From a checkpoint of a small mixture-of-experts model trained on Wikipedia.
Size: 11 layers, width 128, vocabulary 10049, 37.8M parameters.
Experts: 256 experts in each of 10 layers, 32 SwiGLU neurons an expert, 6 picks a token.
Training: a variant of SOAP for the experts, 4741 steps.
Below are experts of layer 5 (counted from 0) of a mixture-of-experts language model. Rows are named router (the router's row for the expert), gate (a neuron's input weights, with its number), up (a neuron's input weights, with its number) and show model dimensions 0-127. Each number is 500 + 25 x the weight over its row's rms, rounded and kept within 0 to 999. Numbers have three digits each.
After each expert's rows: a language model's description of what the expert responds to. This comes from a sample of Wikipedia text that the model never trained on.

# expert 50
router:477518497443451434493452497498499486471514499490491523551509499493492472497508483482423501546561512506534506511485496490484470519435495505523543525528517496472510496485505503494492489538512516521504469475450497470554471506461469509466511483477502502495523512524507536511517510512493506520495494484492502489522515507505505520489555468475521478509489502468468475475488478525475489446513
gate1:516512476461497463446433462527537507528511504503458530509519503515467493469449489479489471498454473507496465504488520457488476496486497489516547496473519520511491531504524526503494539475509489498513505492484471484495539537504481483462514517515481501477491469533465534521483500494511532542480505522553464511523496519470468501495496493470504497469496489487522525510497471457487449449548
up1:518537491528491518521486534527518517481458481506452539521544499518500500463540511466479478536442513534535464542511518459515500511494517519490543478513508480501490459538519512515507516499498520489479482524507508484528478509499457543534507504457471500478502477533517501481539538503529525535494518508507536511538510518517488517490461484457512474461482530502482549487495513475501481456539
gate2:497471480520459503468524504514499537480452527524512462498463483489478518484455510488510449487487495452524494519547495482484501472521493455491499495509492498533517524534510503534483529533502529509493504523468460462540485556489461477494502529503484504491508528456507474475523513520490523477468472483456485525521521527495538503495486491476468454508539533504471489513495520483462505532437
up2:490519542515494522523492500498497523465487491515515488540497521459513497503520539504525493531468530539478476484522501484497518515553499515506482462474471479455452485454514471524538518505498525516524497464495444495455453522511506482471473463528496523497468487496498488535492483532523491521511529491501529503451531519482522556498476504481473492475482480485485430484503465514548508525495
gate3:467463463513520472512499538490475452469511521523476524520495550516517514506475477476503525477487516527531463500528537491529490527502476506475503534518518474482522486456522525549507496511528461505486501504477497516540522482536482521534463434487505486456494501445524537484537466482511474488495484490493545486489439529491505513518492457488474533516497528459503500475520503495471505513496
up3:534447488501522538475517494476514502493521472497480518500507510485522451520469526460518479529500534485555517494480462478539500551462491481509496487507534507513500466522529518483477529532438534517449468487471523513469537478473521497514494494481485505500485496530507489497498521472470542537462516458465501460555476491502484488518499507516479534530523484472533500470539495511496500520497
It responds to: Digits in numbers. Digit pieces ending years, percentages, ages and table figures, e.g. 201'1', 199'8', under the age of 18.

# expert 10
router:475484553484469459480474486525455520513513472494466483495517487486518495503506489509480480538525476478539487498538491559516529525478519521505528501553521499462470498470527544475496488541490516498506499546483478492551468514478474506512476530468483453491506499505515500498498494461493511552469489505455508536464510449504464491468494494500540481500529514480490491491485512516526464446527
gate1:448509439507462502500522472504468549506520502535462482524494545478497504468480478473513473491471495500539481496514494501498496471496497446496493504508472487487511503511515501483500518501457490452497490468528449519494518510446428482493545500518478497510522478490500493528506520529474494526529488538475483526525524454508461503505508452503496473509441470494506495508558486514491523476524
up1:551454481495533546477487517512531542506500515518520530509509497484474542530475460507484485494535497513525519492504496513506530517452514520531514539460455488499491510499495542457499474502527492480512500501518494510485495512516509512501490513507487492438512497472535549530540513536507530517432499500482527511528508549560497469554513508525520507530458508514511481513512462501479489513535
gate2:527503515534506499480468467512510469511529496515503514463520501502484498509486522476508572523538485528472488471491489514498503532492514502490540519503500467490520494513520456499489543527507508539499444571527497505493506508502514541547525526477504488509554501524542476480488519447526525519523481527495498499452545487537463479470512505502519500493523481545462518509521477509495512442516
up2:450481455496500514498492502510509516505508523514549504546515500500524522520523520504508474492516498506504513506490492540459520508475513502491531483450478496462510520521476490494514496523489490512514538488440559518537459472525523543470503533507544536482499485492467483512485512543478489479481536466498473498537441505491491471452492529504472532506530452481463461533470494476488527523495
gate3:504483523490516539474485468514470494477464461499507549465508474526493494478463481510485541491477493485467544469477492520516511494478512493482518523552507511450462536467523494514475498498515505468517457455506505491535480483470503484512478524513528528519510506505486523494489499517526467500457505496510485475493524458483470468541520485493493474510459462524451501417474533456510502512493
up3:523477491487511487478505499513452472483521480509531510476489490491518474493515494516532475505467513475464473509494477482488475483475501511480432478480569478462505501508550525490524521519579498476518469526522491518483509507536464511488485485490461503517484492454484499513451457456514516526488459515503490528513511478490452517515450510504478491501505493450494497451500487499487460457494
It responds to: Numeric table cell starts. Space or sign tokens opening a numeric cell in sports and results tables, right after a pipe or semicolon: +13, −5, $.

# expert 17
router:447502496495517512476493475502491479524562456477479472513476479490537476504524513507485472511500456479507506528522448553468506502509505503497561483536508532471508503471486536446464455510485501536479497508450460496506486519470487546520497497499484489485538529491518510508508495524513523536519478465430502507473503468490474506461509508485536497478492522474475491489505457501535491492510
gate1:483513491442509490460511482462549521529493511496491475468509523476497535499505481517497498503478508496474481525490440535493518480494493538479553515522505520492519502407506492489462502470538472514528504490493491505555497520490468491514498516483517477490501511514483568503542516499523496544489493522466479478494563464496486532499495506494500482472510494478571500505525494519489489497536
up1:492520486542509485488467497424484517501487470502502509477542491421504500522499494516496477473524495513480519543462464457509465496471497491467471460492491527464500482508524508559495505525493514457472484480500494501523479462498505447470484507506496467457492478524474476510434511523540492500523510532478514483507501504524467456526478535468485528524500517505508486486481491511505487545497
gate2:490526497516502483451510488522488486527487526497465523465508476505507515475494479516438480500473504504521485513507488563514457460501517519470492518558528509494565519435535515495467493465551481509501481470451518498545525476503503519509534514512504494497510524468510513504476476497535502473511469474483519476446525504485477512486506510493512476453497525442499498506478468519487464508513
up2:513495555501521490505543501505495538494537454528457561512512493551491506472502530510500516491461511489543487499504482516520458499556517494494522517497514524478484463530431481521528502515531462493483517505515501438526512484513510490464436485455511536509509520492495534488466474490467515489495555490497481488507498485458463515489522522515482487507497501499488500462456509528501504495494
gate3:516535516498454528472490504522483472477497477468477508550488525527511514490514478454520473478509491488470541480498496474502510513518511518469474503508499488468506494466555532506456540541534519494470489505478497530463538510476516485506475527464481538524492539495474501486539494506502543524504504468461459550469504471501494494535501507527473509508497465514469490505507438510570515511487
up3:453545507532479485494497500458495467503472486540535500462483535448523498482459470480445502452534475492504499480491505513527529497497514529458507507470480500473478502537506531518459517538504478557494451477457465527457514530493516519514500467534508499497472491524518509483481490513497539526504469518510444517484502522490506510478490525516493466492504544535510478521503534493517510475520
It responds to: Spaces, mon- and year prefixes. Bare space tokens in tables and coordinates, year prefixes like 200 and 201 in tables, and word starts such as mon(k), mon(astery).

# expert 47
router:426516509481506488496463469474478505487522455539498498525497506456493504517506473517479495497547499519516499507538471515533516501439473496468505525549532428473483492476491508504484478477467503470497505480466468479540521495491493499486512481474478465556485477470509498492513504508486506524484482501477514487486494477505502473500544512519505515502535545481523453485506513566517500453533
gate0:503456530497496477489490467470493506486512469545451542514502479457468458521511484529480511434522503501499453513493462476498500492499462482466505485507496457472469500479488525500481486471518480464476498498474525498504504512488494512474522479430487469567505477491491491485506532494528475524452486492471518502485492517483495492522501454494498526509497513493512451473518444482501486437483
up0:504493520461458511502504514560514521501489526452505532500514472534513490486500532465476522485482477490449507515494484512485480506474549520555503502540466550515493503544525508459528512500539493511489518527503496512520467489515522548501478507508489521451532499521501517505484467529517490490529526474576484493516523533526525508486463510549537499518535504492458526467511519483477504492494
gate1:485554506445541485515462483480474483482508466511467506496486524454478466462497504533454518524509492531499493497480515503549477522458532473504494546524512472488529510472504501501483454511484530478516511484521528446494511531483472503487474485485491493484515527492512509472548479475503509496497502499555548523512489527471478492522502509522538537509510529520556469466486488484512479476547
up1:486473552483519486499530558504467506527493544538492489504498516499513484492496501543537487502516506500485487492534516482490516527511553520504538499505499515515557527472488481505535481480491485486476498504556453502499472453506498519491508487550467511493505501555479518493542489504502508519453525517496509534479529464526477534483523508474546451484560498520489512532504533478503492501552
gate2:479503486496515474504447475470520503513493457532485499481464476519505488540408517496486511467499478479484494478483499506528484492471464440474470479549477490481516543492521503514517521462501532467473539498487484515519489511484479513521483503456479478545487455455511511528524539488481516496520469519461510526484503483502512480489518456474500531553487492484511479468498508518492502455495
up2:493553479491503516492503499497527463487487484546524465470459489467452490509470520508484466466498498507532486505494465500541464494488484501456471502541489482473473493524433481512483501475470483475498469504489476502517506497508502474480538517504444500534452509490474500475519535498490468542495495508495502450504456522483494512482533518481462477507545460492505541512451500532485494470460
It responds to: German and Nordic names. Umlauts and letters like ö, ü, ä, ø, å inside German or Scandinavian names (Wöginger, Küster), and place names like Berlin, Baku.

# expert 45
router:499506479492527502471483464542465492485510458525516451495485481442505455499512470503486507530508446525501483495544473542490512480478519502511507522523540527510550509443493515467493462472508505539486492498482529497531485462508505488478479502500450509516517524504540528486548507512458514501489493453471478495490515467505486493434541468523528483469479530517501513510495490539495493487522
gate1:501501483467509456502507480487457492465462556518537487474493492481508472476541475516554561484506480507509479482525481463506471505475483474481501484483503496493513499477442527488502492488484520502494494438459504496461466471496481505456530531495480526511475509484514495490539502527471473506495501479511464465511469453518502460504513450517528493532459459516504483540496501517505481469540
up1:503479452465462511454502463473507488478497544487494514490525474481512503511515482488535493507458517491522477492516513485477505512533525490508495514511513464519505482505527488519466472486537524501526526521561502401497477477484520482508492456503484502505494506487509480459530484492483474501470499447446492514479544493518476508486475443481453472529520506516508500531456503530518478526512
gate2:537534505484545519543514504448493513489508544533510476521491493488544493516545504508503527526511486540513538538521510517472508575488517502496532518551537513501524534471518520476489481528486491526489449524503530544535490490516507471526504534482500479529493518513523528522530524563497517502511493487500483538510520524512477493485517491535509473528526525500526517529530478520487550502505
up2:486517494540531498469506508523444438543494485477519506465507520522467506450480467517489471539514489502498468532508474510489503521499496468507467537522546497483489485538494497514488504497475533513487486504477503522496549532493441493505535455525497532501449556489476478503510461540523504482489516514522479455476513525483469516445519503508517487540530485501495481479479516502465527490495
gate3:516499527477494495509489514522431516512510487507485530498450484493474452457511491516517492517515502503526510531517503495482478513507496449531449471491488524506524516495503487496458442465511521496487453490438510513512511453506521505502470528438469503511522493524535480512506488511476518505495464460506492452507500528525564507495551481487486455500471481534486494523467485467501488484515
up3:463538460478467499500537486509525507479501523491474485465529575500486495496508501539526459500528526487456490499523492498493490501520412483519488510523518461519504471503498511481515471526464492498510495491508488495489465504489458510481525493500526426495495449496489482496519508462531487502489462499450447502480519485497509457536497530506495466509544480451500515485495521509508469489499
It responds to: Word-initial fragments. Short opening pieces of longer, often technical or scientific words, such as comp-onent, cor-onary, conc-inna, marg-inalia.

# expert 52
router:498520535492506454475444488521512472521520513533468479491519443491479469499508507500471499501507490509495525466551514507529525529514521476514527512527530472473504511493481511495458498501508473533457481484483514455497519465490464517439501526507473427505547497507488553504540490493484467520494511482501491517544514481491503512493497514512524521513496496474469444503534475502480449457499
gate1:434475537510520502487502498488511522495519503470469488514497478515482539501461509447492543474504499515516497472516569520503549488540536438481518511487519522506490502454491502470484497511497497530527525490511511465507497447494494507449500505451515473489479499507494492515557484448480514536495528484512464507485505473490503505497515511512482500537483521459448483504536455480539492496491
up1:555518492463509517539457518493502481547498501517489524500483480469504499505494513503467486533541502479526500522497473501509504467502474510521512505505477501499470529526503495488509523474499515478521500499556507504558473506467536470520538509496517552528497471548525537528515496516558519517474469512478530507485503527526516451517528504496493525523574492545476503472543523536475493534488
gate2:499473474452491532512468492509503487508531497477490461478501510466497504500476503496453532486463516517492496524489493481509469517488512479490511499502474545517488515496497446501518572498463507486458496534477530528467458499496510526468540506469486462507477504489479490529533479535508484488482535527511458481528529473530510485512518534425478470534475536497484497536488473525468496452491
up2:499531490518536512474496485522490532475514455525493545527501552471491509481429496503506464489444460457493476472460515477484498525510485479536492534454474513502499491515541510526466490477488492493501516521532490506467542522473545509478474496489495515505526488483496490466492523470502496516506491521475515452470505527522461527511494486477474483457495496546464453509448500475514513496523
gate3:554513515491481488536523500500521488512503491489453477528480491485530499480503505542483522467527476530485507484504498478476482495495465511487495501540470456482475519462531475493450518512464496515487506494488517543526515505523520515516479493441496475492512483519423478509527539521469508526483504539503458518506502459498529450443471510493518522521492496494483487527461490502463429502500
up3:541487491455478467520510484469476519502459464494512494511507506465465492536536453518464475517516515544501530539496525536466497501482520484516507476561489512536455481470530477498479484490467542514476461569536504527478502519480450526497528512466482506522510436520490508504496510519522503537502478479476473525513510487519529508496525485481465501481491499478547486499514517479489505495490
It responds to: Coordinating conjunctions. Conjunctions and linking words joining clauses or phrases in prose: and, or, but, later, then, especially.

# expert 4
router:475462514475477452489479467512478476524544452485498502513499517518504486517513486507491502519562490534471537491483518487487460502508519549477520500529498509490519509494497479485480501478515465499474461489472505482550486536427488518488519537482478486490525507466480485470512548464466490508523476437469543515517547478513456515497538500528554514519512518465495498510505510500488492499510
gate1:462480499481477485555522481501500476499500505517501516507513551485507518528485461547524514486585527451481506489497513504474524535480507478484467482532509505463475451483497491515484530473507501438474511477527507526512489505494482506515515541486561491486496515498471489447514442463491504507519525473497485521523531521525453494492492453522529519527506484479507494487517471523524478508484
up1:510541488487489476492536473495498517522489536517508495486488529508503488473487502485458505525499503513498509478446516471487486506526482529508471518503538531521495551489546493471500510520515505535496517495484519512526457504522534510473521551520502509520585473413498480508473505525502508477518482487494546508510534535512523486487492525511546512526481532537524577497510513512512500512524
gate2:507478435492521488469496480530454487470505460501493503506518508475506515490496485475515538521552480506500510529539537490500484482517519538495516537493492502499500468479551488475521538460456501483490494493474549483537519506477464510503536542517506517471491469508495534518543538532487505486507504472494457522527558510529466530469510482503457510464511516476536492463484518511505488548514
up2:526534480485519443485475492540554444537537509478475486504509537511533475471493477520461516487506496474535492515510526521474497499476527498511514497519536531508464525481516495521486573506501478471503480531536516531486460468509504514536463513447489508490502453516519501494495517496501521507492456519512542492530504519489502522495511491475489538443493468511518527479504483511488503514561
gate3:457512504507473502487476467464517460496501473507531500471505490528511508501543495493521511498497511483499495518459526515497460470538473504503494482531519467471512501506508499466480521478497491528469489498444504482566494557514417491493540489484501480485490475527477492474526472459512477466519489529518496524475505474492493467504503525498535471458525517570472490490453476479498519461504
up3:522492529500513507514536561456488517516486523526455531471496500507526529534448492468474456540475524506551483523523520491448520500513508473487467485460516536487503467491517522475450515457495496495446504523547532501463497499514516503502515511502507498494504516509505503522440489502518498523509533472494536518492497498500497478485522462482522473546554515489511487492514437504496505477505
It responds to: Nationality and category adjectives. Adjectives of nationality or type before a noun, often opening a short description line: American, British, National, professional, historical.

# expert 27
router:441498499449479531494476498502472497475526481493438489532476479478538450482482487530479471532520488522471538505498491540499514532517518513515501512486512522514474499461474569524498485533479508507480490513463473501539481508458527469451511541510472458490535532536501512511518500464507512484502510466440520517489474488493521487490492507474534475503546519493498491498507458509496483471514
gate1:461508509475517471520487481534468475478478540513469522489484500485495480513515488490534478469492478456499480481491476478525501575507499463510495527524490496495491530543471513520505500497514511514484505471497485498523489471467514439417490520545519430508491499494479487490522452477511510487498503480468515482491497501486466460536486504499506517508522469496505472489491443471475450517547
up1:475510490499559481510504520499513440522517499475496495454478485486467515513477541498518494434499491531463486548504492461515498549472490507491492498530498477491513511518496523485503475482483481475527477532527499524525496504492523515487440505455515530482465532478465509532514531499520479534514504441507502527477489482487441513483519541470507486563506542510516522474478490520476507514477
gate2:506520492471450531488506491493490456468548486458487482468471499481517506476470517505457474466502505486507526520457529528517447512521512485509478511507509490482459513428493496489480452540495477500475468504505531480491490524461495459549507486480474470512492486514505479531498505462498502506516453465471508497451488509488508478488462476512516518477475482497503524476476469515451469447495
up2:515534511470532537450510455491504502492500502498522450471511486499463545475513488475496486491479494508539520486525519554541498515457563517520480510547499512482492465502469489497493477532485529522504485482536506507523505489456506522501494498466512495476512460480522476510491513468525478495585450483500506511539543514524506482464481489501497486543458518510493513448518501502514502508502
gate3:442514496473474524492507487481494476458447515487516488503484516503502464526463497492474500486530466496447495509485478519486475539526479477469510503500492521500485495452473484516497465495435522491473454467467493493485506459471505472502474522491515491512505506525490507471480493490494509448507505481480455469489458475445474480485445494512543452492505497477506508489505443464514452493500
up3:511486485531466510524544490520483507480513518492496563482448515479516465507476460439532529521477493475507534503476499523477491516475501495458531473494498463506465491526533454525531499492535495499505524498492503503551532483467520483470495560521494497444538525505467457498536481490449518471514484517498486532545510463511520477497477470506499506511526498486517495509529502515512535489521
It responds to: Table numbers. Standalone numbers in table cells, dates and statistics, such as 17, 10, May 20, plus odd fragments like reper-to-ire.

# expert 1
router:469498496490497468507496528539519486474509503480472488510467501463486496510516470478508511540505488496541478506575522531516519486507477490506524519519538494446515471497526536438513494558527498490471454502486512505556487498487452517443512520518500511522504481494497525501512485491434541528496519490461500481501509500483518491497483489497528463446506521474496480511508475545480468473534
gate1:510468458517510499539496520505478501485484485466485480467460499508502484480491475496511495486511468473493470498514530459483485510474491489511536455500484475481509498483452541466474504503474513478444499521486512498532482502467459497468505482501486515472487466476486501439490496489534488520456507490470519440495527468512543468510460492462472495419468522482532457483515491516489472476509
up1:508541465478504476476552499475495508439502496482492528501523497482508484519498515542461500460491563526483500526525538506472491512454551518483483473518514495524476518481508493491514534480486512496541495544527475467482541473487483510533477503478586482500526510481511522487505457458478515507520469507507508488562496514515495526465517490511472506501503464515533501497528494506495534465495
gate2:500470558541491507528487488493482536487502483447459471503496499459453474470467455500507471492501482502481527521548502477510484478539481498518498512499497533448514464481469515485517506472507478498491455482512525465532473536465518526475497527511478489468476493504485496493524482476485491491518519499540488479511496438442507517512507473491503510429495483455477494487495535543485487498522
up2:499476518521497532497499535483485444468522510505473500520546489542514474537500508501502503512538536514492533490485547500463468529471497477498482511569495463498505493503483515529494508502529506541445490472530538484499504491522514502503525500513506514421529542512515478478489530503538485527490551471476490502526498503493524514472485529504517519511545487547502489539507488500525507452454
gate3:428511518516468495477465520498517476524519521479478507485489510521522491502505507489519499513497465482497504480487521475453525467513503536532521512461516491468535506493501483464489481503507484510423463480489545491514493487449475494454515521493512517483528490531503511491486449455487503490521527470487492463504485515483527478440447522525549470471500462533492521459488491487460495508512
up3:486518466530544457491448513507506529527480500513433504461470548495472508521495499463504516456506498479460519491513484503510481502514496518503483494458477494492488485476491528503467494529569479466455468469499493524500481503478474484471469482515510485490505462500457499514480449495510505522504456473492525483460500514522485487467455513476513465454479497445487496521495493538505490533476
It responds to: Table cells, election results. Pipe separators and semicolons in numeric tables, mostly election results and sports stats, plus the word piece ap in weapons and escaped.

# expert 0
router:462513496457473472503483488498483522500508492525515488528457495492507476513496479527493519516515493487542478529520506513496527512464490511461524479479530526533525560498491496499473487499479452500455483491514524486576512492492504514495480480459474450484496478480493491502508526465467477514527478507504497530539503488514466508506484481525551479483558557479472460522542447506511478474536
gate1:503495484482491476534529508480503508502515479489518557568498502491450509468494458489450538519518516509529467460524472499507498477513482447451492501540478458522521516482524494488509493468488468533519504536482508456537518501506517499491524531457483476457500564496487524470496499475501504505518481535451493518498501493494506475485493514517485477466533556475486486521488526502529457499495
up1:524451496464514504530508515474465533462475508517472477532463490450513520523491534506457511525528506514543492530513485511477465476524510481494495489511518448472497507463519522461531514497482488523496510555504484483517488508487528510478447458466521456484517520474538530479496470518475530494473477498500474514471489489506503518506461568491486476531494489511513532503518495541542516473472
gate2:499502517468496486476501523454476493495473491487467553477471515522477483511488494463467530489525486533511536525513502519503514509512507498499481504524505499501504524480492528554518515533510487465521490528523534520531501511510506547492517497472476461495462477534444452477484537537554459512480493467530523493530530522533500490448465454559466465489517495497500465480478488494491476504519
up2:470503473551491482457515500505475478518482503471483452528496500455526488496526518557515517523522463505485479471503509522521508444498469506470504495491530487502458481530502477472536494511491538480520509520518533533461481480499465428467444496512496525469494498509500541503511535474499502486565486470543489483487566518498512520468506522496496504499483476462492494487468496496498477503494
gate3:457502471464461501468516513524480530447481521505482496519494491536498505470522520526528494480490454521485519510490515497497526485471510485466547508481517491550536535506494495478469499545477432505471487541493560486530499473524504488498499498502469460505529492501568479481496523490460489490535519524485516503485484478492503495503560480492522489492517495492563495462493475542530505511512
up3:500508528480506494450544522449500495513489516457508475487463505502487500537526513499471522543527506524501535495474498500490496500501506502473541493495485522435529482493542553468541483484534489477448500496515547544505473484527542464475477483503523466485458500488471535504479502527503499485492506512477494505490513474473476451497501488461472547538525520478491521500465508544477528509486
It responds to: Infobox field separators. Colons after field names in infobox and taxobox lists, such as Species:, Height:, Website:, plus table pipes and "in" in definitions like Village in.

# expert 26
router:486513495463448466507471473533500523460504491515506507512510498500478477513502437519478542511565487527492481504484510510467477492511552507510511530499551512477507540478474531498514447517513503514502513522460532509518431499488483505461489502482468502542510547525518532476510493517456492503488475478471494501526523497495495479488529515477513495494468496469492445454483490487507500473558
gate1:491506525505515426514451461500488520487499525457441503544510493535543519503500468484518517487490482513496471514508497482499510492480508535474519499489514537474501471479565469514534502508514498476536485531477479494524469478541488447475513529444470523522482539509464521476481484482490467560502542485519530513522485527476503494506514533490507556506519509505489506483514500514489485517518
up1:535527500477456505538510539454498481501507522544500499515510466506496543475489502511510521498488540495510522502511477528448501523504459484484486533512474465506536481451472495477480491508464495516531498495500502530509474495493504560494494515520534479468512484530513509480507568495473553488498493490502537451500558503510561504483481465501490469495489462499504515484512533567486508490519
gate2:503478471494506528536520479521509480473512461522519542512473493491511513488507450538500491509521530478523517467510508514509475479475497492481529537477549464522498519489521537490493528475542519469497489525537511531490507489518517513516523504453521553456531484478513462513522456510494527515489448507453496470482446450500477506468542482461480541508505514495483490482523489471530514466529
up2:513437483486499529523501440515468502488476511501515510482497474485471474534457479486532506489550463469473479496477490484488524536478479497466448465490444508479498480528517512483483475510480501498480472495516527493516527495487469508441449521488465498490492509466511513508465508476491501553557492496521481482519485482475539499509503482535501462504542492518516527527441493483533490506512
gate3:490521492472481473466482511510462501506503453461497478480547502518508510506493529476520462522512463505464500488499543461474487432503505461522449446462525449514500518504484473517541464517466506471500508485458483542477521443530476481480496494527514545487492501490497516490528488480505463507483503502513450487504501534495500490493493497483487522535456457508476486515501486520478501455478
up3:466506494531498500499475527485503485511460503511481497514511519484474525473445576509492488488471487490472487505516490466476478499505482473521513554504520472465466478535474468524467509495461497513499485537468470474451449520487475491539498461514514475480470488478513497489473524490520501478495510520501532466458468478476441509479519533467439494483495489467499480449510479518503487519487
It responds to: Measurement units, quantities. Units and number pieces after figures in measurements and tables, e.g. mm, km, ft, m, feet, 000, million.

# expert 18
router:463506504432511506501475499536500494525552504530497480512464464472523481500516485527484491509534488508499461473512477541491493505501518494503521489523501496475483525474497501478500526543491453508457536537492482498495502458503473512497505475489479492505514490471486565463504505504421487519481475465468494554494508521538486512499507493461523487491534541484478510495477470552521443470500
gate1:477475442492516516534489507500534474481539500525495500481453500493533501518490477510443477502509546525542452456492499507492475500498550489521498509517498506504476521480495534502526469524498465512554479513496488489496560522529457498508493508459477528533491515502463506485489495475462493522467523484504495540516500471523490475479507478491506518471534487520412536516490496542500473494505
up1:510514505528514485453464516482468481507464506504472495492504497504507515518511491469523486478491475457478503437523475457458522496496485544520498488495496490511551512529517510529504510465518485489488490510457521522486510503496458478502508531534577474477479503519534466519511544491518518484475520513511520481484456520476567469469497509537483466449509513506517465509455498510462535514504
gate2:482498488473483489467517514537497466494459502474480502573472509533487516506505484531480517469478543509484508476519553485526492525480487486497507525511525483520535513487494516495521487523463473477459474543489482525507516488491514513525479523498488465511510514484463510470468510516500535463423473554502500513490508505497527453500495509487526506508517503456536493555483489548539455465504
up2:516523528526489544488478473517508505490519488514493512538495523521492568485527476491471496480505526513487475509503513495506449463518467499474503507480519491521542492553479512517529470480494481492559485488441486509440552500478453508505551514460473499513499486525510478490571491528532525525486531512490553486471490486508487492516499526497518491512516487516476507502507512552537484479494
gate3:501478530426514547491460519518478535489502540524443512517474487495514512533549507536492475508531525485549484524506499531517456515527540506525499524507509500478496485523526487496476472576476479508517494511524519476488521468503489495549510509464502514499510481511508514493522486514487506517487464454516504502460538509517496465523441525540500514491501480471497494511490529544484485526531
up3:536508520477477466549525477477504492520525489565496538532481490549529509508527469492532481529479411518507508493511479510462489495466490505490510544487503456504475464484529496536542500533503475513503510502556527542518489507538498494526502507524504516499509515533469550486498520474470519521514509490499475501489498527463527508501533571502503520496515493480491518517468495525504513473508
It responds to: Place/time prepositions. Prepositions introducing places or dates after verbs or sentence breaks, mainly in, also on, at, during, within, e.g. built in Lagash.

# expert 34
router:467500552485462438503472485520453519506490480483498505511528489486544505523514488510483512526560473490534469493520470529516517515460517504489536502543516507471475501489506537453508486540485504492500503515479510474548440514498464502496448525477487463497512498473479501501497466485507528536488518494498509497475478494493500522478490487485558490494512514468468442479493507517503455447525
gate1:472509511468472529461544497490506504504470499498505521501525434481538504497495552496468522515525526499481479521512467460431516518476489500483493495482460446507494512480511468463493539502499515504527498461469480463512519502503464497488521452513475527523471467472486473517477526524478539474459445526495489487520506494486475481454527478528515491510483508478498468519516473535482478532477
up1:513459487447502509500491477510534518504522510521467516505523461481522494468464499522500496515506487421492520546529507512447537466536520482522537495482481498513534471507529518466465479508526493455525480508482490499553492499521473514483573488505485499524525542525466519531492520476483504489502523496470500511471485462510530500534529517516528479507503476500498569487525507483504485481492
gate2:496497480522509486512462502502491495503478545544489495481524525558493527516490451510489547522492459504526478450506483496465530519525491503463509490490526497554518533505432520467464539487545471525557455479488486460511477494495531499502448504521488523511507491491504487490523517504506482495482516508493512466524457504473506496525490512506534510501467490491523483431496499503457466484476
up2:504497542491492524505474477498502486486514506519528497451503438479558483543490536535530475519480500481499501517502522476482518479482506504472486461470531524484529517509471530472481527525504507505534482524452502453458516469479489480470465501524495498540543440484496486512527489466477504494496465526514507506475472505495507511533510506450513527504506532498461504481547464530521503440511
gate3:509485521520441499494514516556510506549468545475487508507466501513480463506466529501517483477509482529504524496480475558461496465447511479521504539493527501500545493495489542485475509478495522478495513507532486515493476504474478517568540499497456497457512509504511496464556495499493528542506529467503501477497526479471487515555476467490512506517519496483489452491474522510478472493483
up3:519506485517519514426490518458491508551536520508505505530500506509508513482483557490530457513488550496467540476512536529471489508530512511474496548482499468510495503511508465504528475474491421493515482510517526502505519496514498463505483483477476501563444507503467492508505486486471467483500512488504473490499473486464496526513515457508485445504489544557519494513482476484506480485493
It responds to: Table cell separators. Spaces, pipes and semicolons opening a cell in data tables of votes, sports stats and results: 100.00, —;, 1,946.

# expert 39
router:506495530490499457532442461509467465491514483479526489503500511499496498525488471511446492520540487502516535485500498491498488520493533513513512479492493521473509490491479510480505473489511471552443464496489516471503440523472526528463510528478498495482523513488508545476517503456479493526484474442446548475537540477510470496456547492540537509476485517501474507481538479506500491494519
gate1:491461501492537491515478438520506439493470495501541501501481491486523493549482477480519500478541508478509506488521488515525485512469488497531511497502490536442513498459497477528511519501493495542504513512502518516494473491493482504439514482496458490528499523486554538498485443487489501535473470440492481487530506466508507462486542497544536525495502548515493518491536484491523478451525
up1:524517489501503546466491493518569537541494446527538437505491474480501481535521475524543513506513538521516494488504482490463450511478496508491484519498497461532499518509533455477488494522495525485505480494507450491487528507515510507533501492497495487500507534500470481531523514510489549509540532476500508469463459494492515515508465473488511438506474463481485553486503514544472482513506
gate2:447490488501518475536502478488493481499490504506477497514490504512522483500471527497522463477522458459519529485527465445486525573534478449493479451497426505489491461490528514486490520483518524484507479477487503506480468505484503461464519500482493452483484487519518484493474502494479468487507487476470475505515518477509451459493483496521533477504451539506462507484478460473456493487501
up2:551499505526453467518514486508508533500495496514468534468501471507473506511569459507453499430498482506522469476539467483469535482480514483502516491450503528514523529520534471499489530486518492487452483481494516475539499523451486494473516530510481489474508491518541467482530466539493509484497474502485514514514531490531536494483507508529500476499480536484493536503561520516496498533510
gate3:482507468508509493488553505516461493485480454464501491480492540476485523472473501481483487497439487487439479487470477481463478493482478448498465498500495490497503454478451484457487509467464504507456482523489479461464474498505491508520452494470457491471459477511520468500472461472459496501475482494518507494488495484493505502453512503489484493514494469497474517448535472473480458483499
up3:488482472522470512473471485489482472492445447497539471487493493541451458461493473440498475453554493477504472495491501472485485503516469490498457472459486507489458500508470486481486472454480489492522486484477491487520513484516471484522510467501509482475478491453469464481462510491457473504476470474473499480478482497457491516516483470496503459479482487467495469482465512475485516491470
It responds to: Adjectives and suffixes. Descriptive adjectives and adjective suffixes before nouns, such as political, municipal, religious, environmental, -ical, -ive.